{
  "num_hidden_layers": 13,
  "hidden_size": 192,
  "n_experts": 16,
  "experts_per_token": 3,
  "d_expert": 80,
  "d_shared_expert": 256,
  "hidden_act": "squared_relu",
  "moe_layers": [0, 1, 2, 3, 4, 5, 6, 7, 8, 9, 10, 11, 12],
  "router_score": "softmax",
  "normalize_top_k": false,
  "routed_scale": 2.31,
  "balance_loss": 0.0112,
  "balance_bias": false,
  "router_z_loss": 0.0001,
  "init_std_router": 0.00807,
  "lr_router": 0.00183,
  "vocab_size": 32000,
  "norm": "layernorm",
  "norm_eps": 1e-05,
  "tie_word_embeddings": "early",
  "optimizer": "muon",
  "learning_rate": 0.011,
  "beta1": 0.9,
  "batch_tokens": 65536,
  "max_seq_len": 512,
  "train_tokens": 385100000,
  "max_steps": 5877,
  "dataset": "wikipedia_en"
}
Below are experts of layer 3 (counted from 0) of a mixture-of-experts language model. Rows are named router (the router's row for the expert), up (a neuron's input weights, with its number) and show model dimensions 0-191. Each number is 128 + 32 x the weight over its row's rms, rounded and kept within 0 to 255. Numbers have three digits each.
Before each expert's rows: "comes after" lists some tokens at least twice as common just before its tokens as in all text. This comes from a sample of Wikipedia text that the model never trained on. Tokens count by the router's weight.

# expert 3
comes after: " |", ".", ")", "---|---|---|---|", ").", " (0)"
router:151169171097088090079157181168084101158136115120192144122137111080129124140155140120100095152094133110121160102109131116094150171118106172114152132071145154120092181152175063097164120122117139129097177077184107108082130081107188125157147094149092104134138140133145170071102157086135115130135061176167106171112137102159174183120106121110166120117147082166069157164111180159094111173060080100084077141138134058160163123111101092113150095127165081141107150145119127144121121101139125138147177101130044124117136157116065122181082103152114152154123165098161165123132081081166081172
up6:136129106182091137126109131153095107153160128142135144121118100075106078097172098098083132116141114116105187137157186096151182132122091135145131198108119075140140187101145192122119081106120119141120094082127140189048146118162117149128126108137127139142132133148168115137159132112094102148069131177121145122097157099142149191101107091118142114166103133151104091244049137164112114130158085105116182115170162115180150096185098146142117143161120107148112141143135118035073187140131109111145176095099086143088149137150109103149124148101153124174119061191162105151097059114183095119
up7:130113149118087161144127146175146080156182144115177145060127143081093090151190145172107176237111164170161141048102131145083045163109156138143124134099110127118096118083102104124157089170150102109100147079169115121133097117195135101096131195147100092125121103162138122141188134104111157152133137205198102137145141084130127204199144116145128094125172108089101124111094072099134094120154050094189085176142124144143099156125086138111191118126137126131114175134120131137089182154125143128157116121132127114103146128149121139103141107181107117137114097077118099138086118094137123094
up8:131134128090092096106100147174113186129129111081142121145196070121090160147112095148186099103135119113157094121151132146074106148180096160157179132105138136089144144185176153106166096151173137094107074129105120133161132129214172155132091145126155101146119100152140146189142128083161096100052148183122154122075117091153163146141140068088116112120141097173108198159106158119088103115078157109092082180143103137162133127150058119109098110127106093144099158134083153120164139201169095151107106134135121135071136135161068148163092141111165214109119140126095109120075125196092150102
up9:160097119140132127137100128186119122124095118141123067099133150119185103138075131097150115134063213135057167127098135091111100159132161144159155201075033136093135119114181105174154104131146123165186108116137170146116133100100141112142106143130120164228152153122086144132086111138196082165099101164159177143052189141160153101139099122159145132138137154126082184147116184166060117123125127138082141148135105121101113145171141164133106086129067105166098115130116082058156143101129095102148156102089130126123058136150096137158098112111133119106129191096121126148137117123201121133
up10:158076120123152102151119146149116037120116133113122097042134132065141103119145171104129136119110131059149191132091118121151123138086141120092125132159121141105195128126193186126168119121130054140166144170231106154130147135159170152140091146150167055137160151143151132097102151123079137174067104174187078104108096091149133121104135158129120153150145130111129112143137114111146079132063083117126106139097126133164071130114154125112161125115136148114184154174118079117128052163129148093120151127158122189160076158078158146147139185117146074079063113136092148194100125151130148110
up11:134155140075123081122075150134111183096112087102138118203192115062114112142165105123188162117164169149090127125143153098126155130115129119056125174151115127075195135144152124195094154157150175100186072081085113192164117136130117143131130097129147079163150133083146159164156134150144129146121125143158190113090145164151167125138126143149153051157138099085093165158084123205081129077106104082161139122031159126155126192101064121133101127135148073131121109157120103122179166137109115126135128131112086149122111088140132113146084178165114091102134110099114113114076097101154152171
up12:120109161132105125087111113116162083186169097157149165136128142124116077149130090066143165138070089107180150127080109146144111136172115118092152144136128166114124108130161068138166106085091140107102103099148079174122132137125161085095156088121110131150174224099151196151181135102121095140144136194171111100141169119094136105116119163129126108125081040106110092159106148156081081079143113176114056132123145174117140090147157180104157137119142089096100093171185155160133171090108189182155120084120118109162089124129134168138067089183109113178104154125089157115089125147192129157
up13:127123186098075161111095165134118194108093061126134161183114122102140056096157117128140133086165150134090153139129196127123107159162135168097121108157150154115115142126207078107196095053117149089124103131154073135179113130105091144141126123157131077109078161160178158160168186144131204126111123138156179148163146110118112142128120187083119169105118100180125134139144141144123063157098036156117110121125169109080093111038102110139131094092104137166103110163136157121094143186126142112088140102125074118147142092126158150164085090136078121096127116114154086105137149170166094128
up14:113095100091084108028139149167170095130142130126126156141107192100092158126150109125157068121100100115134161094118117088126133210163123158114160137144152110160114091114133100148141133153091125088171134122096086163155156129121164145111169069107155159104167168078091115189147159095133139121089133185174143158110071084131166200061152104116131135074135127113140074109137122179075142167115065164121177146171122091143111156074057142172117164171165165119144095131168104090109113124160130140151161104060141109148197144088107106208134114133094100125088129106120154154109141140169103127
up15:139104147084124165109162202139131155173102128168156157146119116064091170146187098090128160080054131115197176207148148154125143073097124126140149123132167106102107101133172119155125115119166116114117138179108086149069140148145116060178124101113132085106125174157088116113121119079165134095136120132120198130130142104161168160114148127081120140080126131149143132133150116118060140159149098149151106133130187107136076083130054165082067127131099178200087122145172136133185137140188151081092101143134128111092098127178158131150097102103136151136109093155100115062136188076163088124
up16:124141146123108056119120094097082165116135204177083136185171123116135119154111124087108116158116155144102136130093161150133097172124175114186098162119095124118129138145184108104155111128181146148140118111141106149119104083112111178116161115140089096143130124114147167110144128119137086094079164180069169186180159072091183166093111111110186107112125102104126059096171114159077117128086093100137104096161096101155168181145125076182123089128081127131058099118182137131174159091084180078139122132172137157155123131144133156206088113116054167157147188099152093079110143129124158126
up17:077191135141087119014116107150106132161122111132136099116114100136136106172191096099095111125083159120136131092128150143157114146126142141047128149060238157195126109116144079104111133122148160139149152130151160214144125122149117169118166168127097105134109148138124164169099164096108073128118103187171181117108144149146099213158112118088141129129128115103181144123082179125106081170105102105093115090131090160096121149153086139102158148171130082137115162129072084169143093128141075106201176131113094121120109115142170122099106127090104131075162088119096122168163136149159113138
up18:120111093131070120121086118086156078198101138156137159180156153097164163133131122180133121180093178148083132115123124119112094124167086146150157129132114093093154118156181149154154149150090141095076156098108139093157147147067136174114130081125093155116085132118102156140107143154134162151111100168141104192139126144123120117151139132109123148199133043168101124158152165159102084158093092081128142184158109100091118118160086105141163116116129153181081087116129174120134152096171160131179155100134118147127141077174124163180043119175108087103142026114149155082087083076149129057
up19:130145135117111135096092148169133156103094067186049102129125143083086127134178137077113147132141151111182103105127134132129154132101105152144138078073194162153138106128153162059131138148195073094104134124134085051103139156186110119141133136137169078140132175130180128130100172112138131143128122131180112090139124078127104137135081146184079135162140113145138141124070151159151122132161047063123089124133159092136160127141142098028111103140091148158089179180090134136136150147105110158169150126063157154114104159169185131143133175086106109152115124112098127179132141218152133072
up20:137143126089087099069174178102136142157157134194124096100119113061093132156121092125098118119123117113124133155126132103102138152155106079153131150091149118158127171134194078135173123097110096155118115142172126145146112120147106097126101069114095121177112111131134142226160168121155171086102148152143145092104164148165142165065121139119150072108181091160090088146076143159064142138093114128110055157108138124129139095138116144090119086188122133147132122140167128129079049158125090109151090089066150177177118150186123138123048140184093164148181117100165148112172114201189126106
up21:172154104080124138090097113112145161092090093109148094090126113148091133090123059126140154114138124089075167141111179123130163153071066118124120103057132136104117124157190048140138114116036085114126145125143158139134170143105113152128160141124123122113121145159130147122167171097181154096047138137150156167101099087161124140091139161105082138073135088152089157144093157190082150155103126147164153144152162117120167131131155112139109173106134114162111152076110051186099147189148104160122130088193148170153147092158085135162080125106056184151140175188128128175139154122103148172
up22:113130165141061115087135131146115167160175123168128095102137136096146074120188143098173184117129142157140174133079105103091128099143124113142155149144097106095142101120122092155148136116116103103167074084184103132164061109127055158069098111069191092168105152091177148137157138139135090116106112138228108149123137117084137146138100141157148110074133193058112157161188107151120126114124075070076139093123074118173096123138056137107174108130130132174136146166099118165160168138118130131148202108165145106164197203137124115156103151132138139142118098151146094116122090108141113075
up23:160132117143097113103153194114146097110143163168128148157176129096182053164201105083162087144118148134126144153074154136129076108188124113146097107128076095092128122108155079121137123096179158078071123062117054155158125132124104195102155128061150155109183159174153122118126175165094189155118200130161079094104131103088132152092114113146140117155168159141052177119143087116100108118117137103102151095151105089100174152097121155112122113134125129112061118153147103160138095134151145158091209113135138149167094144144081111130119105124120143117190071132157127089087111143190097150
up24:098129145156096120091152160150144064164116163123115174087178128089110158111118155093114101123081133118089148123155117177118102114142147148155096092101127145114122137167167152138141107094094087172158103124071180117063185096226132160111108141156170110184082134113051121166150130088197115119161151132172051161185132144136173153164113124112146110111202137174064111105135153180088092123106113139109090143104149073082153164122092179150120148115084084175105110128096144173140141128117140094143088072093123067098142115118135125199129155164118163154141111128084167104128119082164154109
up25:168131149105073167102151136153177090118154153148171144118115152087090133180165103134139163125106162138112117143138130095130114126150079150149084152116161061114037099081185101123134107135101128120076140126164077171079118073137130122066088095111115074135174193187165140201148146144129079114121134147147123128127113144139123147131131110103137092027178105144064084093121156134127087103171191062166123183090125150132151135167058093123137108124162119144116124113144168202155145070141148150167185154127118075139181124132124124166068116158119152111146134181107122132129127095125092127
up26:142135163122121124119186189118065128134144116120134191132116140075108081164129147158111159120125136056154108114101124102100100113135107118108139174098137111109168123071168157097128134133087123090153080158097099155174179113097146128072128080178103129185116174121137106159127133088146137135189124154163114185095138176162150143166152138079125134087160163176092083116149080203067164136054140095091102134141146116164067159109115153156144112153147131143166123134145088109118121126127101079188117110125126082100165207170105137125124135080128139124111157034067111180135068150176098090
up27:131170090141087161160184115106132064104158148130111075120122110087171129059159105169145170155062083143079129137118141134158113110100182177168121146096147176105106136229136163126118149070104134109126148088142111141142060176124095153099110163119113153206127182099138141126074155138080102100144124180199103128104127159104118125103106095144095118044174067122113109152108105161155134165147106161131074112126103129181100158108102100102189145178142101160103184104133155097113129105189134144112166085122075136166137130091146136180089130152089115134109114133170105178132148113158142101
up28:154112162113139140095131134140127110120082159169115142119150116147104091134148173091124188130113149145136154135128159110130094142139128195129104156108111075127126166129185117130154150128150069085122100091155114157130128092127115071155132073140150135146131185146115137183152205097177200152080139139136148153129167127158148104123133124121153100075153137148128137149109151156116106155080115145145167136162144114180122058121115144132219135082012127121110117196126128078134080122091146143148188095156143100029117149149131088134069110104099170122073087096168045089064136140137144084
up29:091175128158087131064132145155081199164139079148136116082169114083098135119111221089095144075104097161117142191145110114111164115131128128106115125109097139150113170162178113098153063138113085125143071112149122179112140126133161148125154151137163080077133068125088122148125142139144104127137114116195058143118091093176117165195110115099074132084096113146169187122148122097144106108087115125096126114060166146170113073084146125141093167120112145122113095097136118166155156166160160139156114158188113084134119128118162137196138156151076130118110138056150148188128149109218133137
up30:134111072129140176103094121137072159182139138117159159163119141079114119144112148122123123136096134105096069135110168136226111101110104090131183067149101129115134139104096102114156135111175093075108129078117200087076090096128147167117119080105153117158093114151087111147158163126135100195153115137155169197131120159133169173107091156150136158111154105133161136116149139171084132161101080130108070110176126140111123118135124104142140094159182091117132105149131088112120158222161045090144152127071137136130117157197168118116114161148164101181152152061173064133074120159144101087
up31:072172120143114098066151143161101173121114119175129146155127113072120052108183137123096102115083145161134120141152136155150100199122111150136099107121109186123173129122100156120079173107164088104137116146130126138102147109117154155184135159138110075149161179064113089078101136096152119081199170208145145105146098110146185155161176119127132147103175072083147065085135147143130139119163103170168091152113146123118080151119112150121091105116139103097179147151068124156168159110169124141135138174090117079081104145138125138112178104112081144139066101098068153177190079130180115083
up32:159159113099056134061112173112099152163099117095142151137052149151120102153157110144199108143091103121129149160119112105125145159141124165099218143132113089108103123151146112141092151113175125104149073077140167129078177158083070159121166122132092095165139185120134145147089167148186108079144135154190155172134147117136108181117148135058130128101165104155140156155112173121092112184110094111111128124099163091112133118119093108152082162051117093131096084091168180143154129169123073152161169040099090172085142123129121095144102137120113174169146141075157126075138081131124168144
up33:159126137124094127099123104168087127118073119146174173121140160062112134129154124064098156133132096114118068186133108102097167104129098214124095107068115158171056119176181145130111096178097073127078116081104136166164149139151133174117154101096124114124126121182116147118132145141159136114119137150195134140165150140132195111133095132160102130088125135102045151102128083088113098154152101068104138079136133067147154075121083123117143139149146166135114181174216148121118083124127164113176112058181119127094129204170097132117129125115119074113190126129120128135175193129124115099
up34:137125116124126119137118143136101173123091190109126139123179149081078141125159080138143188100155091115130104133093164127058122153113150152053103110053157130082122147169170175129148084125060152111073153127089109134131155102103197132140158144133121151140133182130125152147196137104067106134074190170135097150169122146090106152109134093168154128097145136193075145120126120159083078171090128139094127107163115116146146058049146172075141117132135093154116200213172130141095098149147175133127127096182138106095148168110095147102082102137144125129119085104136119128190157076145128153
up35:158120090145108123078141107115118122135094128127119104147162087136141128165145122119158115091079160089126149150126130160149143109120161137108187153111123098133129103158246093203099084100136125166104140083071141156164123113131143170156088139092129110115128131158085157106180141118156134106153145157179129113085141056105129082064127097131058113126154223158094143149146198177118132115162099200149102162149100146137135165158135122160129139062068134132139116118076111109109055079157195113098147107082074129097135131104144149143117105177094139149166120150120054196100101101143161143
up36:156071115137145105054145193160099150092132127157118128166129139097121107098112158112120145136171186134077146134132143080120118166127125109098143163054201129096083141115118089112145114141105159120107162067121119162158097170107151171094140087136151129093094184098116142148200156103117157169138086190156190160130130092121166163093129142160113122134128097176118087152159176152065079202126125070136090138152151085174110118173139112149068111127132118131138109139137101050118078134129161103136163149134149130081115128209117153179057149094154111089116105154132169096064116105118117069
up37:086159128164106108119094168118136118122124105169084129126209086078107130116091178100124164130156156153098150137074094114059168117126114107092166156035159116115168113131129134112191145147140168158144111100146122130117104114190074167107112147110110123127118109093155110097098106115125173128056129166124188105080103122138098163144181154091077129126171092107106110148121132137128151133106112035167093090098126087105120134102152101114136092188145158121125166128125109089158206136086168158204219165169112109092133183129113123162121114166130152160127104076136146175165073134097086152
up38:104147127109074118110110138108110160101111187096128103155140106080151141170117115065170162119098073137099123084131179107141144152151105099082163110123147172193124153135166162130078132157072127099083073113138160195067159124140150142098100103140151031100119123123085117163096150081071129153105141184160150152137140142146177193087146191090112125096201122121168110127168108162149124154118131069092144152155149118146121109124121131068124099111094161168151076141125102131117160188109137164164152070110088119165143150109108130180139144177155146106126148127147128155106138133156128003